Below are experts of layer 7 (counted from 0) of a mixture-of-experts language model. Rows are named router (the router's row for the expert) and show model dimensions 0-159. Each number is 500 + 25 x the weight over its row's rms, rounded and kept within 0 to 999. Numbers have three digits each.
Before each expert's rows: "comes before" lists some tokens at least twice as common just after its tokens as in all text. This comes from a sample of Wikipedia text that the model never trained on. Tokens count by the router's weight.

# expert 47
comes before: "| ", "(", "|", "and ", "in ", "- "
router:522442453500468481542499534545451515517486488522500514483493488504484516468476495500485461523490486544496522491503492490505484479535465526503505487518482502485509464532475502492549468528527537510508541483513513544494523490476532486522463521510500485505497446498504514530469511517468451511519520521552471438485479478487500508532486449468490483522501487504487503493503461540506572485521504529479508484561486480494474501525537496515466521486500496472533522502517498544479462497503477

# expert 214
comes before: ", ", ". ", ": ", ".", "\n", "=="
router:484439484501517516557495532501458534512516521475489535537495493554481512514512516506484503489522474491506544480498511531512495481527503467528522508513532485506518502499489480541505463500501503501450525497453523544523479508454504478491533520489496463521529506536439462539526495509489502507494460496503483520545494488461510478477534477475510558446496465475471516481502496472474532440519482474498489504488495519511467487475475471510472492516463504481543499507536503501545477472485504

# expert 194
comes before: "s ", "t ", "first ", "not ", "My ", "re "
router:485514528518500504482501491493566497468552443507491499492544506468500488515446467509508468489518537519528506519537522475470481506534481511436488484469482526510549489474515493496492536514506506503498492518500485436511470505495476527514458471479507517555534499538517539500523508496509501444482449525492490474501484498513500501492509525490538497537521485509526486468496484490526490515483466506521476485464558514531514503468477532498532501482502544499456497501501517570488486510519483

# expert 211
comes before: ", ", "s ", ". ", ".", ": ", "=="
router:449430485501518488538472524484414539581503511494493534509487447480532486517516485489495482494518478475506512497499468506515482471518515475495526513512527496459482486512482490550532506505522517481478487494494504588487474491471552494481543485485511458468501526519441523485520505520509462510528477470512524470514469519495490494464507513473516501483474474508490468465514509509472514499494530512499468504507503489496471500466528484493486491515470494492522513506484533507515528494463519

# expert 231
comes before: "(", "| ", "and ", "– ", "=", "was "
router:509503503499467462552502483541473535504515498520492468497495509520513498525489497471513472482507506564517506456506494508506525493488481561528500504509529501489469503549483526513438449476504512524498485471465548530445529483495506506536517524460496512500531493452475503502479491486514503511490489502525503509496507476491474509529503448477540501495503505520525477454461509513535521519533528512450488448510513458517505439501488473519508497482494478459522537469503544524496526477529471

# expert 125
comes before: "of ", "and ", "in ", "were ", "are ", "("
router:497491528470512550491513486523511483482497535516485489494521534564474517480501495488535469471491551525513516449501505476528527518503442500516503529484541476470545526502461484450510525477460490512526486496485453475527501511486453462512489507496498518482502556485501526520513513467461536505522488506497524553453470523443494504491524444497497535503470484489501476470483521494521497475481502512497462507518508495470538510510486510467536507486498502460508558523491499516481523472487482

# expert 192
comes before: "–", ", ", ". ", ")", "-", ") "
router:498536481467502501525503472494509514471499504491497520489533524497469492503473527486524493526460520477464552487449503497538496495519495491513471448502505488420524472509491507529492503510512515464502488551534495452482499524495489488523435524455489509511491488543498491510488507506488464511487511481524468507491509535484523524472500474511446506478496501516559529520507518499552501487551506507515519493505516452509504486474477467500511557541513534505492553479492495464520529566506509

# expert 41
comes before: "\n", "- ", "| ", "\n\n", "|", "("
router:519501486480473507524512463541472496537486509501509562470517482483495454473526485532471475507508502465517482516506553550523477469523495563475480505469490475533537528520510467472523504506504532508476520538563515522506506457512535493479499565524530465496526476522490504495508532502507517484480517470507517466452513526503510500484498458457518448452512491490516474522483484538489504512493517468478524507500474493485499511499527498542445484495498498505504497514460473473509474479488472

# expert 131
comes before: "by ", "the ", "in ", "to ", "with ", "on "
router:516444462478495495551511556521444529537501480475480490490474485495511466525539526472491489505515536468493449519492491484537491494504522484494498501545492453493525507496488490528502465525516515493462494500525526563555514502489505554446524499495525486466520492503467542459494471498503479552497504486511520457498482496484472479479531506488490477503480492502544451474499471516483528507519486507511504508514492481536507502497462464531451482502507533499513515549479530498515495475466497

# expert 146
comes before: ", ", "; ", "e ", "'", "\" ", "a "
router:506484466491484517518474487478587496477543491512504512498515518519522506504478527504500489502529477491491450504508484461478536497475521477535489474520480552481520513505509523484491481470528521514471525488486533499548489501492563495498491497482496521500479504519489431544500512498460539495528444467536501487495509492528492520516516488511509528522479462458519515506451509540522491465523548523520478489509495498487478478493544467468507516469449493527507488496491484457486514500429516

# expert 10
comes before: "- ", ": ", "= ", "• ", "by", "Born"
router:493455444468507477513489541499446527569480517497538505526461452515486460507546549500484488545480513490489516520516503476496473537524528526482511524520503493531509530537479508512482462477472502508495536477501494520497516510498508491506545464455499517485495477466467478464483521489502476531485480493516513495504480517495500450498484457531535485486510501494532496471529503510452561527525523500461510471508514494518485512496503473495518555546485545504511484482488529490525486463486515

# expert 154
comes before: "the ", "a ", "his ", "that ", "their ", "by "
router:474488464493474496520500493493437526562523528495517481524511498509508466480538490504512488508514514494516518478482508497496498495528541465497496511516532475483487551527499525467532478513508523496500474482487477586513550534508532486485496446498500491488500516496472554523527513520512509518476478481498491447462452532488485482502540476492476485453527499480467479479468504477504533499530516481470461461489473494501505455475477486487486479522506525461466494547454512470517480478478514

# expert 56
comes before: ", ", ". ", "\n", ".", "'", ") "
router:503454457492497476518482527521403513559487499471473540513463482541529470481531507474483460530502499499496509496477507515512496454540539485495490500502514497458488495499472502512505502498508518496466465495512517620525507484475524497477527528490500500485497540499439521486497493492476464521525493474515519467506484506479513480481484483491511479474482495503479482464512482485494524510548495491502500488486500510482476489485529488496477479541476482494510507510533508490545531490467544

# expert 244
comes before: "the ", "\"", "°", ": ", "The ", "– "
router:461496473516497495501504505508485510435502497498478534494498484515535505527475543516480530474469488481485511504515482502485520490509533504460486517499540524450520462461503528494507520461493491525476465518462463508511495479474454505479523454510515487550521539460528522528491536521504508480493538433512503529508515494493534488520424543458516485522488486469463531529471505521521498497531499494464498516506500514491470548486479516517472456483490523515490521541534498521519504519466534

# expert 49
comes before: ", ", ". ", ") ", ".", "C ", "-"
router:476466494516500496491484513499422518557474519482499467507461485495540478537520556482488476517481451481521532519464521487494474474514498519488508506519470502490486516502496489506496527494522541497454497503509516575484489496508527509491499555477510478463480515538447506477459474518497471518501438502508508480511494480504506481490479475498495487467532490477549493482487462505498522505494537490501504477485462511485487478530526492492467497519460504483547476505508544457527551484509548

# expert 254
comes before: "of ", "he ", "the ", "they ", "it ", "she "
router:489508538498486479463502477521557476480552531523538508494500533521487483482487468553512503483495495526499521512454501488515499520513525464504511495477525511525518486482481475521523490469512503515500493480498498476514506517481513525491429515501466508492492503496531539525486471491501531490481479500477505565475533466527498484537508521542448515507501531501504485507522508501513423485449487499494511484502500515469532514452522494481507538474518466574462501457455461506482489541480507

# expert 64
comes before: "0", "5", "9", "6", "4", "2"
router:466442470479491501535503513504407508588465510487452506517475491484498468531543502519484457508517479482508496517490500500489488482500538509510493517498497487468476515484487507506525509509499528510455469486477533608468511480477521484481544490493490490518507494509472508492499501504461458514504509488535511457493523493498485509502506471478519434492501504480482522477478503489486497524536541524496476476500489505512490485489542493509469522503501467452543498494481496497509519483472506

# expert 224
comes before: "a ", "as ", "the ", "an ", "well ", "also "
router:526510504486483484461524513481505473436501483521498509496522559517491526514528511497496509499480479487465520499535483500556530483461473516491506458449507493529499479497467539446489479521491469491525531521467477490523488486503443510485490542516480480513520482453504477517537518493502497466497518534493468522537519532522515481502478496539511494513454478478473553505480482478519479487526514518513523446550534509489490542498512533489480514502555533532458532521482509509497497517475537

# expert 30
comes before: "the ", "to ", "a ", "from ", "his ", "him "
router:544523490487505509522507534478538451438514483481523532477473539500516529462470443515513515432519524505532528523519467481489501478485508536473516497493501528518508525495508549505544471511515543497520483523528483480523522513540471479538510548492512516472497517514483507510520557526511482461505494530441488516475495509467526509540503499507504489503533501475503495507488516477526484543509465459500475521485489502488521518488448482490512480508481448502476451481480496490512526498458484

# expert 147
comes before: "- ", "be ", "the ", "have ", "not ", "make "
router:545535551482500511533516485502531511498532492483502485515515525499450475484467500475526473514511534505527510509473449496448525538540515522485511439498483442476489476516505493488454453467512470503527491478475488498539497505487483501476510501488500476516538510485510450484512506534520519469520496516448476522509477507532489501486493507500514586460453524466510501537493512513496527482487518478498521554529492514499489497482536501522514510543496504491499512471496505557532519500486463

# expert 206
comes before: "\n\n", "% ", " ", "5 ", "3 ", "2 "
router:457428483514522499516495514521419528564479518479520545511468493502528458521521530464487488512499475493538500507469516497502501488525531505491485484528531493488450493477486498462513458514501533491489504465500506582454492489501523483512533523492523499474510506470446504485503491506495502509520499504547509465503492495482497482473541478485495438448498469488519513483483493498480490516521524507488473490513475484501497466506553471494455481511467470473509516484494512482515523477476525

# expert 187
comes before: "\n", "\n\n", ",", ".", "–", ":"
router:480541531513522529516514490517471457509506504459440555485476504495481498458526495488519503503520537504507490491481489490485487441537503455543488529495514518498530488509472551486530504468496521535479486516529471487522459467561468516466479509507473473488493511457481463452503508519503473502493484509508512515493521486499549510513519526470494479535513513485507528481493463581511497491529477463480476478523513469493545465528522516469504493527489491495498520532485483474550484492499517

# expert 23
comes before: "–", ".", ") ", ",", ":", "/"
router:476471515475465517511476538511473491552504477487505545534454477487571525498479479510508485511488490510490520530519459524513486538545459547519512501504512514511518472516470501465494459480525508489499528540477454522502466478479502530526534549520493486495517538502498478499527479486506499488475494474441496493490465522513484499505508463503528463512509492494509484484494484446525521537480501483497472499497467533531528454538512487480503458523484497460461521499507451520524485485446517

# expert 51
comes before: "| ", "0 ", "1 ", " ", "; ", "2 "
router:464531503532483472495522514491522497399490509509529507484490473483512509468501525483479482490527486521470529482497478489497475514507502487489506493511512497517497499493481505525511497518443509484515484462510499486525517532527490511525515511558538538502466529519557524494526480477446534485527483477521504493525515540483546542526489541489461507471536540485489469513461513469478529492451480507526477438517514505514516513472504556466523472518526459503509484495482479473508497467485494

# expert 118
comes before: ", ", "\n", ". ", "'", "s ", "."
router:484452480470508478534477486512473493516473492469480534529524485576533453492520465522533472507541473469490506479524486483481495513512495483478487499550499512461498497522501503517521493473500502516487464481505529606510461469512544522486539490474496491482475500494481499513475519525486476480546464490500569484532509499505527464523512494456505450478496490508487502492500472496500475489527512510516482452473502515490478471532477486531486506491478469524509499514503495539531492497465528

# expert 222
comes before: "the ", "a ", "his ", "201", "200", "199"
router:469482516497479503509510513484486519521485510482499506515535499525516531487459492482520532491480488524534486496514465507481483478508539531464504530456514476531525513521567521537519574515485557508515482471545545517485518469476563504475542502517492470519510531445480495523472488523488511475465511480513524506506508555458483494481437498523471466477502480499490472484482478519509534492497504502463458454495525507525521473480514470508481473503466483483505503506498452501511509502473504

# expert 37
comes before: "\n", "\n\n", "- ", ", ", ". ", "."
router:491521480461449482533505483482411503555511535449487554552461467499507486493511477532458477498505482464486517510470516529534493462556503496493534491490522474488506533488466521477509541475484509517461478484494493577503489467523524471504531518512511474498526499520461514468510502529501449470499502491519508466445498535473530494498527493498536495512493491508504494509519503492530525477519494504518497516496516492498491496499517529526461511518466478506506501484528470479511504479467516

# expert 156
comes before: "| ", "|", "(", "/ ", "m ", "ft "
router:458432515517476471475514470518427514555497503535504532527512523494513526506511519506488511509536504505493504505491458524518475455532522502511515523506505481473452494532487488509518510514519484524486516474488526591495509472495518475491494509515510486489486520471490534487497447510454476518529495467487527455531514469480541492488517488455486476451513493463458475467448511509500491526526522490516458461494489487517499470513494517512495485509506505493527497460466502529490465503467508

# expert 213
comes before: "the ", "a ", "by ", "his ", "with ", "that "
router:564471483515495507507495534507480547494532496488451484479501493519494491477476497487487512496524496492520531518452501536493526514455509495479460512524521474498516526496485546473515527460481516516489460487494539513536541465476524494500518498529516530493541509514502492494494532508504476509534528502514508481546520479496547468522513467475491471503507485508499492477481530547520569461481449499447506511472543494482518461514482465535475486482474509475474527537466459462514509509470529

# expert 138
comes before: "| ", "|", "(", "/ ", "ft ", "m "
router:464420484505489485500505519514391510571499515506492528537481502500527482503530516502494482510521508500501494517494478510513478482532520505505504528523505483464470499508487502497533489521519507520456502478498516622486498466494534491476509504500516487471495514478464532482493463505468466511531495475506528464523516470488509496475529484465496471459497489483461480465469498495488511528536527484505467473509501477518483474510510488507479480514499482477515505473483529517509481497470517

# expert 17
comes before: "was ", "is ", "had ", "has ", "are ", "were "
router:522542560474459522466501487548548477496507509507497479461538517494444540506507451499512491536512461507494494507505539479518500506488493513485550525522511494511528472463482503465486528485485516533506473508509505477488530530518520500474482454446484483507489497486517499476472521533539497487492462513533494472505529497522477509512486524485508482507501527507497504535497492501518492476499428485529510487467494518522549537501523531476467461517495532507512484446484510549547444503478501

# expert 5
comes before: "- ", "The ", "It ", "He ", "In ", "She "
router:478469496517500465524530450491441527576477518445490503532466518548495455464546500461493486495514501518522539526501496489491476438520531485517502497504494506488518449511493516511486484473511491514547482471483503519543499484526504518495523540515490468522498471458486517469514515493493514520460523529531516488499501487478508494482483473502522466522511496508510493495498487515542465463495508492485498509530508489521513458512493498481459521538490515478528490509479553551499500465430495

# expert 75
comes before: "The ", "He ", "In ", "It ", "She ", "This "
router:489510525528498479510484505472488522496513444481486472523543514518514507493480501483521536490517514504480552459527552524467491492505496471514488551520548520474497486488481508510485468534497459494516493488446502496494489474456526488528430523475514507527528499496545506532514511506505507515453461491525482528484485433482492479530444508511523451523497492474539478525508514479514507498536460525510516529507541475503515520481475463555509456533503530518482487503508490522483505481511525

# expert 200
comes before: "y ", "y", "the ", "a ", "uc", "us "
router:531504485492485453486494503537500501507478495514447467498501489498491478479461488491478489503516507479546488528555454500504480492444523513495511523475506468514501499491524514463544505541493487485493501489506505485482522528556488473495518483473465491508490489561522555484496565506473527463534494511530469513514537477483483515522454530487454557483510519478503530532465495502499514489491513471484508522528478513488503544533465497503550524527529488518471492542506490477442466505510499

# expert 6
comes before: "- ", "| ", "Total ", "----", "Turnout ", "== "
router:472427468499476494530503497510388512557481533482499523528469470487525460516536496483479459519511491498518505537473496512505490469526522498512505501533504474472476508499513499500512496508512532505472472487516514614476501467493523506477547502483521485487493498493454526474503505504486457517493505471529518471514480489496495503480513475475509454476488505501494477478511483504495514507530539497497477492521496498498472490480534476503459466516479476450519510494495513489513516470474515

# expert 97
comes before: "be ", "and ", "in ", "for ", "have ", "of "
router:456501482480489481550517442566509519537501555478516505504478501504520467517518517464514462481464531527497491529469470501461488515457502534517535510516496515461507500515510504503517490492503479508491485483520482533503538515500475497492536494431500479493465506455483521486545488517480512492470510480502470486501543507501478494493506497507548479501459570458495445506508523513494491497536516527456504540517524495526468493478549503539530500549492479489515505486472487504520508515491468

# expert 82
comes before: "of ", "to ", "in ", "for ", "==", "ed"
router:488473489528519573492487460444475478553458501494483496510487503475503473510485484543469513573477514525503488469500485495445508492452504498498492478459451554516515506487508504518497499482489464493504519533470496525497493536469464505504517538500498511495499461506527478494540506482470496482482533498449527524479496469500485506498520501519464533536508502531533540524477489507555480475496499480486527510469538512467500527538467526515525520476492514511504460489513462467488488505537484

# expert 29
comes before: "201", "202", "200", "199", "2", "198"
router:515462476490496500482526491481486559489494565505492521483490471518517476530535501479458482500504521453501511520526503486508528475497518523511518517524518539481511471520479499518526495468452493465492483450502514518460524536500527468477463544479486541493521460492497506481488513519488502456479492495522484485507516509460486478493538464534487482522478467485520476477457496544511498523492502527491498509513511518537479489498538501575482550482463440478512496504542542516496499468544499

# expert 111
comes before: "0", "5", "9", "4", "6", "2"
router:482437457467470488535536517501428510565494516493486448490456457531502476502555504505499465487505509513507508509522514489497493502490540495514497489504492489484497539478493520503522518511492514509510466473495523592445542504466485477482530498493447500520505516516462497478500491499489482512520499485538510468503512489480455497528519528502494433504481492499513545482498491497455518512515527553497489489480492527513483498481530498508491510500510470447515503526494504527525524466487517

# expert 159
comes before: "the ", "New ", "201", "North ", "United ", "199"
router:487483486515516495528473526500527509511476541484455499434576553503478532509483467499511551486531484464497542495475489489514525450489539530511513508494505491496484533471538456521512516460479461493512510497529498506560452482502516480512468477522492492511481504483480490497504521510480510490495538512502500487499485473488502461470411536504522513537488498503529507560479493516484504515530478503470534505476517532459495488470508473480525479513502505525501529489502505481551491522506491

# expert 140
comes before: " ", "1", "3", "Team ", "Candidate ", "2"
router:489500477509472505540507514514430521592490519482491499515465460501494472522535512474488440484506485465510483527482484523506497492543519507519480520499490505475453515514486510493520499511530558516476493490503497583490500509506549496520547500477463469503475521479419515509484521505491472503509491524508524501540483482507517491493501480491499431481510480527504498479522493529473505513513493510520498456513474495487479480483535508507487462535507478461499516522497506504502506476461546

# expert 40
comes before: "of ", "and ", "in ", "were ", "are ", "for "
router:496527540498494540470537485521521537433519530510497459506521547556486500493510482492534492501504523506527534474506500486490512523526458481506484504495518485493544549517475485480518489503479501523496529507511453460486515513469447450479500544492501522480499542487502521514517509481494567517540487504507516562480442489490503502468549474523510511499475444508499506482498500478511474454483517502506490512458485487491519472496491523493538518507509517436509538504484485512490539503508491

# expert 134
comes before: "| ", "|", "- ", "ation ", "ated ", "be "
router:532491501472493509503554508486481516515481496492478523502478512496528542498495513502547526466492504509508518492493472509506509455498452522497482494513489498507491459451493496460482463534490501512497500505527528501495496491470539497498522493505510531462538485513512491488500544473539463477505485446490531524505470543508450541520500484488495538547462573488497510486522520487475461520481544475525464530507478501549536550479471532536499445495508496490500458477462493468522502468510480

# expert 9
comes before: ": ", "–", ", ", ")", ") ", "\n"
router:478485482463534498530472511474432515568474523526496510482447466497497471530509538522461485517503483477508498523484483477481511486481538491511491529505518498476483491482466517525526488476476537504462527532483488560488484512463506472518565512473505503463478501507462458483523506508527438528512482480530512467494485530491520474499499452506533486475490467481513507501501487491504521539525500527460461492468514494478508488490499516463471549529494523521527522513505484491533484508510547

# expert 252
comes before: "of ", "and ", "in ", "for ", "to ", "who "
router:450517566467489500519491556500491539439523549512491485463516526480527497489524486472492481475495510527499495471473488506494497471539501509525508526503505498528462513518495519540526505481441541519497467447506508511458501538471535483507521558519465486508464472480510485492503533485461506536500511495501497514495457504492492473492478494523507506534466478515469495459482557554518488509504522491510459505503525504482482480484524492484500473518532486483508509489470474499484480564498540

# expert 92
comes before: "- ", "| ", "|---|---|---|", "|---|---|---|---|---|", "|---|---|---|---|---|---|", "|---|---|---|---|"
router:474428476490496480533510485511429512513486498499507511512466495508541472502517513496520470520492516512496483499446496532506494486504492495520531493539495465506475520506514490493517487488490529492474512483518499563482482441547494480522554484475517526454469483515519519449521507506488466536496501473541492454512466495477528512496494480451512488490459568490541483483512479473540528499537554489512488499532508481490459483449520471500481482500501514469514534497488497468509507497478486

# expert 220
comes before: "been ", "a ", "was ", "also ", "s ", "not "
router:536530553510465489506469452519462505573487530489514546491522475457519482503529453465480448525524493480483540535481485513492505498487484502473505534539492464490496483481511511498479519527525528538478514530489483531533504488492518527469515480462524478478501492500460500461511518520509476490509500491581489477531533507472459491545517513536509465521501462504463495489514472484491503496512483535471477490513514490527476512490515513495493487509502509474543506491461508506527482450456493

# expert 26
comes before: "- ", " ", "201", "Total ", "Party ", "202"
router:472439479503511499525498480534399514562475530445501532507478509474516473508519508462467488514484506499524517522496481468522498467510531520467506495517487472510459495478501489496497500482515512496457482467498486615477505472493514492496544509479517487490500518514457504484494501518524455521460502483525500492509511485515448492491516465505526472482497498485517532471540496521513499500503508472484479498528500516529463451460501479490463490523494477503485534502497509498506524500483511

# expert 19
comes before: " ", "0 ", "— ", "1", "2", "0"
router:507486464485483467551510503517454515540490552479518489508510476525559497533536509497530453503518511505512495502486485518506498493504549533536491499519508479482475514492489533472504513498476551492467487508505509576487485497496491530470495512451503475495463524478460498500502501526502525513504470477514531513567466493471526489485492467489526408483480524526435476482498467515467520530526522510507489525498458487504468484491505466477496495492510462517524475496475487482495520510513513

# expert 120
comes before: ", ", "s ", "i ", " ", "o ", "a"
router:461434461472487463539482510485410527552513486515477517497458483514539454535525520494495477512527486483521517510466488503506510511528513494522517520534493502466481523518510519489527473485505519484438471493512479614472486460482557497490540484477505495465495505488486522493510489488499492486512508503510527487485472479513485480498520504502515482450499465530483482470494481492467529498521532498496478499515500498484489493514540495505461506511467467503485512502494516490520501479474529

# expert 81
comes before: "\n", "| ", "\n\n", "o ", "o", "|---|---|---|"
router:483462486480540453481502469493490460523474509470479477481458487518565460490520475523509456489511502485490522498496507546528492512527535481550523519487504475502462488473507473480567532518490469504464507489491499508524522457535523529505505552503521508525518506497502485498468493511489451530511505505518526530533543489532482495484491449472490449481539473465498504468491496483507473509523508485538502515496511485511470538517538480500456471498518495514515510480548541460521517477489523

# expert 96
comes before: "and ", "| ", "in ", "(", "of ", "were "
router:501448482512444458543501542520444518528501522540501503508521475520478489521510455509507443464522503501535521507481512504517502513501496519507517523547529513506494515539509555496505479538496511509452506517533471565472523450494504510458501508498499467477479511504453537517474499505480466495511478490538524479460473482488483500484522468482508456482472530510507502462487514477513514486510503493489503477529518441550466462478519494490466488537486482477516520488487534522528508482507497

# expert 104
comes before: "| ", "|", "ation ", "ate ", "ation", "ated "
router:477437472481485507560523526498418509547509519497483502506457460515554496499508525522498525480495499500506516494484485482480493472488476513537487493518511468478467526496496502474519496536550515533466490483547515588499493489499527499486519517482517526455478463497476517496518470494493461513521480461515515447497509485483499495476519503465514482509481507537484487513478499484501501501512533513478474462524511507495484490487522480516444453505494489443537525476486533512524507491464490

# expert 246
comes before: "| ", "|", "– ", "and ", "(", "is "
router:479483519523463505533508454504466516524533498517466497526530483508456477554517521558468470450480524495486466485492510527504478480481487544480482504472478498460519492504497492464528508526510550475473500561480517543522517476481519471529461496489502500501521482533558477482494540506509472482499488534524496455467552504502476536499470451493516514502479518468498529486471527504526514509518513482496469520483513485485523501497513474532444493481492503473526489512495541494484494534506455

# expert 248
comes before: ", ", ". ", ".", "'", "ing ", "\n"
router:528517467513527493491476548474417490563452498493494535472483469493515524485466477524521441497483476475501526490528487508502530490478463493507469514523474520486500538489516505534481515500510477489478526478540553547531508459491510484456503531495525484489482490461478526480540505488526500511494454486506504557514471523447557519481477506515488485461491505503490523490518510451537498490503505497504512484505534530469466491501501534506490495518471488471511535470508477469503502517493511

# expert 108
comes before: "0", "5", "9", "4", "6", "2"
router:449420465468486489526518523497395504583484515495472484485459471507504475500560522491490466516509495513502514525513515500486493497506538505504512492504508485471500529484479508516531510502503522524498468478501531610454527493472512480490533494508466495483500518512468507479498509504485467514526515489536505446501501494492483508500509508506494445488485497498505524465509491520478520499530524540502481485493495496514475495477525496500480502514497470481515507524493504501524539485485524

# expert 112
comes before: "of ", "for ", "|", "was ", "(", "is "
router:422466486501521527528500535468465557498488477492519472495480510462514459434487496504490521528529469487514503475520508505498464469529503516528474508513520510529496511490518508508462479524468495486491536457522503542497524479489537509525522571486475483468474509492496446504489541505462492528520517483519471491505491523518486488472475496479488475529502474524500491508470524477460448508505540530484495534458510488516488511499503463514477487532485501508542472493473523510501452481509551

# expert 121
comes before: "| ", "(", "and ", "was ", "|", "="
router:486519517446520484521476533493485493472481505516476530512544522542488513499499514512520535443507523497511528487465509468499455529460493535524496486473509472510471484577511519463437477485508495530474483510482496560498535472508517508506466528502496501493529495503466568522457499508477443481486499500504536510474509520492495497493467471498538481509500519521471480480529515535534524485528498514478481500503484460530480476484519489543480491505487513512559503467476515493467495468474508

# expert 55
comes before: "the ", "he ", "not ", "it ", "a ", "they "
router:499545528491463498418511503507528485479508474471527456513531532520522553503469481521493535491499529524528496492483523440541489504497497485485464479507466511524521467488508496465485527496486499513536476501472495423503498513528484496526469447492515483492490519510521519510526491483498510500541475517493473528464550496470513481502552527533493506541523491489482487488499502544508506495489516486517529473526503499489490499503469492515490522498499516579464510499492499508474520504578481

# expert 144
comes before: "| ", "|", "by ", "to ", "with ", "for "
router:463423465466495485531491511502405516601494511523477506513439475514541478510523507511512479503512497477516499499485485510495487471492499499515498517517524478473496540515482523459500469529497518526454492495507516603462490482494540496492538507499491522468487482506463531481501464508481476519510505470513509475512511485482497519486528507472524483489482511497509471486471509494505518503535529503515475488517495487524493480484505475504459507504478481482526505488465507485542497477484498

# expert 78
comes before: "| ", "(", "and ", "State ", "City ", "was "
router:504536502500484494479505527490548482456479480484476540454540500538474540465498457513507500492494506518504474492503466492515490516469508478477509505509499496484494506522510496472497507518543489543513532505501493494482527495527516521516449508482465511495498500491542501571450493516487464505476517507523475518507475513478512520548499478535539483517484534481478459485505513529535507519453417479535515511495506485525456506471445484503498537494466544523542477476516506527494479479485455

# expert 168
comes before: "| ", "|", "–", "1", "0", "2"
router:506444475478536501515485547515474535462497490469501540498503465494507478508540536546507500495530497504535496514469506495517507502482512514514478486508476477489508500493450535512504489536457498511502478472482480539497515513540494472452499489497567499505508526530468546516503463516499506489542497474548523480525522471481487521475540490476475503489474506499458447492493529490481483492531507486487493506456498471523496522498504477544492464566480525508524486502474549458504459516445504

# expert 209
comes before: ", ", ". ", ".", ": ", "==", ") "
router:474418448490510504538501524500395527570497510476483513530471471519535475521534520479497463498513496494512519503484486506506500469525528493510501510526519499479490510511487506506512497517516511510463483482489519629487479477490531496484547517478505481480495513497436509493491492520492462531504475478507516498532484488476507484480508484482519467466485483503478487460502499506496527498518523497500487482510488497501477497484526469510466481533475481467520499502488504508520515491484515

# expert 7
comes before: "201", "202", "200", "(", "199", "198"
router:509486444460513501494451504494530535550493494492493502518523495508500492502534454525489503527467542497525552502479482461513507502518500501535540524492523482502519458492488478508520470477515512500503513508521526479483520493482517511462429512469498513490453506492514515474475474511471483532460512550490485535536491492519435497494518465553494476501466506517467464522488492518532471530511521549509505501500537503524535517482533527530494535475486441530496487463522506524502475468504483

# expert 129
comes before: "by ", "in ", "the ", "to ", "a ", "on "
router:551548543513472519534482480468527511467502474497483521486550477540507548508493482462517509488474474477479480466494470467549493502472519474486499487503481483479518556555479491499524538494488500467512501497487510453529523523461472496494514504567509522559502511525515492506525504509458520494492532459420499489534466528500500465521483491481504508489527504514492495481513499514532539503511502478529510523510478489511501501524455506515472521501485540471520483536529524471475503482481488

# expert 157
comes before: "0 ", "1 ", "\n\n", "2 ", "3 ", "5 "
router:460423514515490522507487553526445519521483519476506546512468479510507464521516531469510505503467523502527517497473524524519522505537520494488497485495562518490448520486478494542496498547515516510514478465474502571487485485527492458511517547487505511511518485515480494500471518501495487488501505489531461476509485503477482493456548492511486441501495478490530506457470515490490496496493529506508494471525467511516475461485506456458449479507478486470478529535505500484540501498468518

# expert 100
comes before: "0", "5", "9", "4", "8", "6"
router:487415447474508481524486515506401504576480532482462538506473472507513447521538501493493466512528497475522507523488502502499499492505518517497491501505523484485480511491495507510543503498522519502487481491515518614459503474498547514476544511485491482485488490489446520479487481515467469520527491478522505478501490489487495484504513500489503458499506490487506500463483510469501511515527529512494497495490503491533492492478525486507469497541478474487514507502465514475537504473483489

# expert 148
comes before: "of ", "in ", "and ", "for ", "to ", "was "
router:500556513464525546503513494514503537440540487506504508483478498465500492527531513520511476483491490502522529508499533453504485512497491499504475511488511491489469496481497446522524468526469503517541499482532532505521541485424491520519492542497482497541486511465483481480487510500513467524508492494538484548482522464491524481518480460538505520479493499490419499457476514507500490474516489528521472465537484518511515460524503534518505493546484520516468503540518513513452488545527485